config.yaml
experts_per_token: 2
d_shared_expert: 128
moe_layers: [0, 1, 2, 3, 4, 5, 6, 7, 8, 9, 10]
normalize_top_k: false
balance_bias: true
router_logit_norm: 2.0
lr_router: 0.00123
steps: 7180
dataset: "wikipedia_en"
Below are experts of layer 6 (counted from 0) of a mixture-of-experts language model. Rows are named up (a neuron's input weights, with its number) and show model dimensions 0-159. Each number is 128 + 24 x the weight over its row's rms, rounded and kept within 0 to 255.
Before each expert's rows: "comes after" lists some tokens at least twice as common just before its tokens as in all text. This comes from a sample of Wikipedia text that the model never trained on. Tokens count by the router's weight.

# expert 17
comes after: " as", " was", " is", " became", "ran", "n"
up4 [123 165 163 154 176 155 130 126 122 135 127 132 141  93 144 150 120 132 190 142 178 113 100 150 114 152 161 154 159 142 147 175  95 133 124  99 171 163 107 107 144 163  87 119 185 124 133 110 126 100 108 116 150 147 127 133 136 115 163 155  99 140 124 103 107 133 102 147 144 115 128  81 108 149 113 125 120 156 132 120 128 127 144 180 176  94 168 101  98 124 116 112 167 141 147 139 143 160 120 118 106 171 123 141  86 116 117  77 120 138 100 115 110 121 155 142 117 116 138 123 115 135 133 153 121 138  98  86 102 121 109 128 153 118  85 132 113 125 149 152 117 150 117 138 148 115  77 157  97 137 114  98  92 148 142 104 121 160 109  95]
up5 [107 149 168 102  99 112 114  92 152 169 123 141 128 135 148 118 126 127 141 133 140 182 144  99  97 111 144  96 134 139 111 103 170 167 111 162 109 139 108 107 139  80 142 142 132 130  86 144 168 191 143 163 114 140 108 107 109 147 127 161 104  89  88  82 160  91  99 111 128  79 184 102 116 165 134 143 133 121 153 153 147 121 113 119 119 130 137 107 149 155 110 134 127 116 132 142 158 123  98 133 117 134 126 132 133 143 117 159 119 103 126 167 101 116 154  98 112 153 174 144 130 134 116 147 128 148 124  30 125 146 167 109 114 115 131 127 134 129  84 126 139 112 138 134 111 146 112 122 113 130 110 154 103 127 102 110 133 141 171 130]

# expert 79
comes after: ",", ".", " the", " where", " that", " The"
up0 [162 150 164 133 117 124 167 131 113 135 163 139 103 129 105 118 128 133 150 123 136 131 119 132 126 109 158 175 143  97 142 121 102 122 122 189 101 160 147 131 112  96 159 187 132  96 121 121 139 132 107 112 148 158  77  93 110 135 121  99 105 145 131 112 123 123 130 129 110 151 123 116 116 122 115  94 117 130 141 160  98 176 109 136 108 142 144 123 112 114  74  63  61  90 115 104 128 147 118 143 139  79 135 108  92 137 120 128 143 121 113 143 129 124 166 124 128 152 117 122 131 133  62 131 113 117 130 179 129 163 175 142 140 134 148 130 129 120  90  90 104 112 130 123 153 105 156 136 143 146 120  86  94 135 134 121 166  91  96 170]
up1 [121 109 137 133 133 140 126 109 125 129  99 107 141 141 115 150 132  97 113 139 168 127 159 115 152 160  85 121 162 125 132  92 149 121  88 115 150 110 148 123 142 124 162 137  66 112 142 157 132 108 107 169 121 131  79 108 101 164  86 141 143 107 154 106 152 124  98  98 144 125 121 119 164  90 124 131  99 160 122 140 154  85 115 126 139 102 144  80 120 113  99 131  79 158  75 155 129 132 151  99 174  64 108 116 107 160 150  93 114 119 184 149 118 126 131 103 164 121 125 115 102 141 117 162 144 149 124 115 137 143 120 118 185 132 121 139  92 141 117  78  92 114 133 155 132 147 160 123 132 128 167 138 143 140 145 152 134 136 151 105]

# expert 23
comes after: ",", ".", " the", " The", " that", " where"
up0 [150 124 166 134 145 148 155 116 150 149 138 167  44 111 142 114 128 123 128  87 105 117 150 108 143 148 114 133  98  92 110 112 117 169 151 129 104 172 137 162 121  86 140 139 134 130 133  99 116 106 135 129 147 204 135 125 115 140 124 116 154 129 100 120 123 123 147  70  94 117 139 128 117 141 128  97 139 167 158 128 129 166 128 163  64 103 144 144 132 119 136  74 120 140 142  97 123 140 133 141 138  97 119 117 140 148 124 139 133 154  78 130 180 127 111 126 164 153 164 162 152 146 100 161 127 155 143 138 140 157 112 117 126 138 171 113 121 162 115 112 168 130 155 120 160 119 133 130 179 148 133 119 106 107 115 146 119  90 147 108]
up1 [162 136 117 130 170 130 138 161 153 143 171 141 135 137 103 145 130  74 134 139 115 120 130 118 138 165 139 132 209 114 121 126 116 152  46 153 163  86 161 159 143  98 176 106  98  85 154 132 151  88 180 122 130 120  55 122 115 114 111 133 104 148 148 149 140 105 110 123 142 148 162 137 140 115 104 144 145 107 122 117 143 101 132 107 130  94 133 149 176 131 102 173 127 118  85 164 126 113 107 106 120 133 114 105  98 108 125 126 103 149 119 102 142 138  87 158 134 139  45 122 131 131 130 131 119 149 132 130 130 115 129 155 111 146 123 103 132 145 136 135 115 128 112 121 118 115 155 149 161 132 135 132 146 140 136 149 128 131 111 122]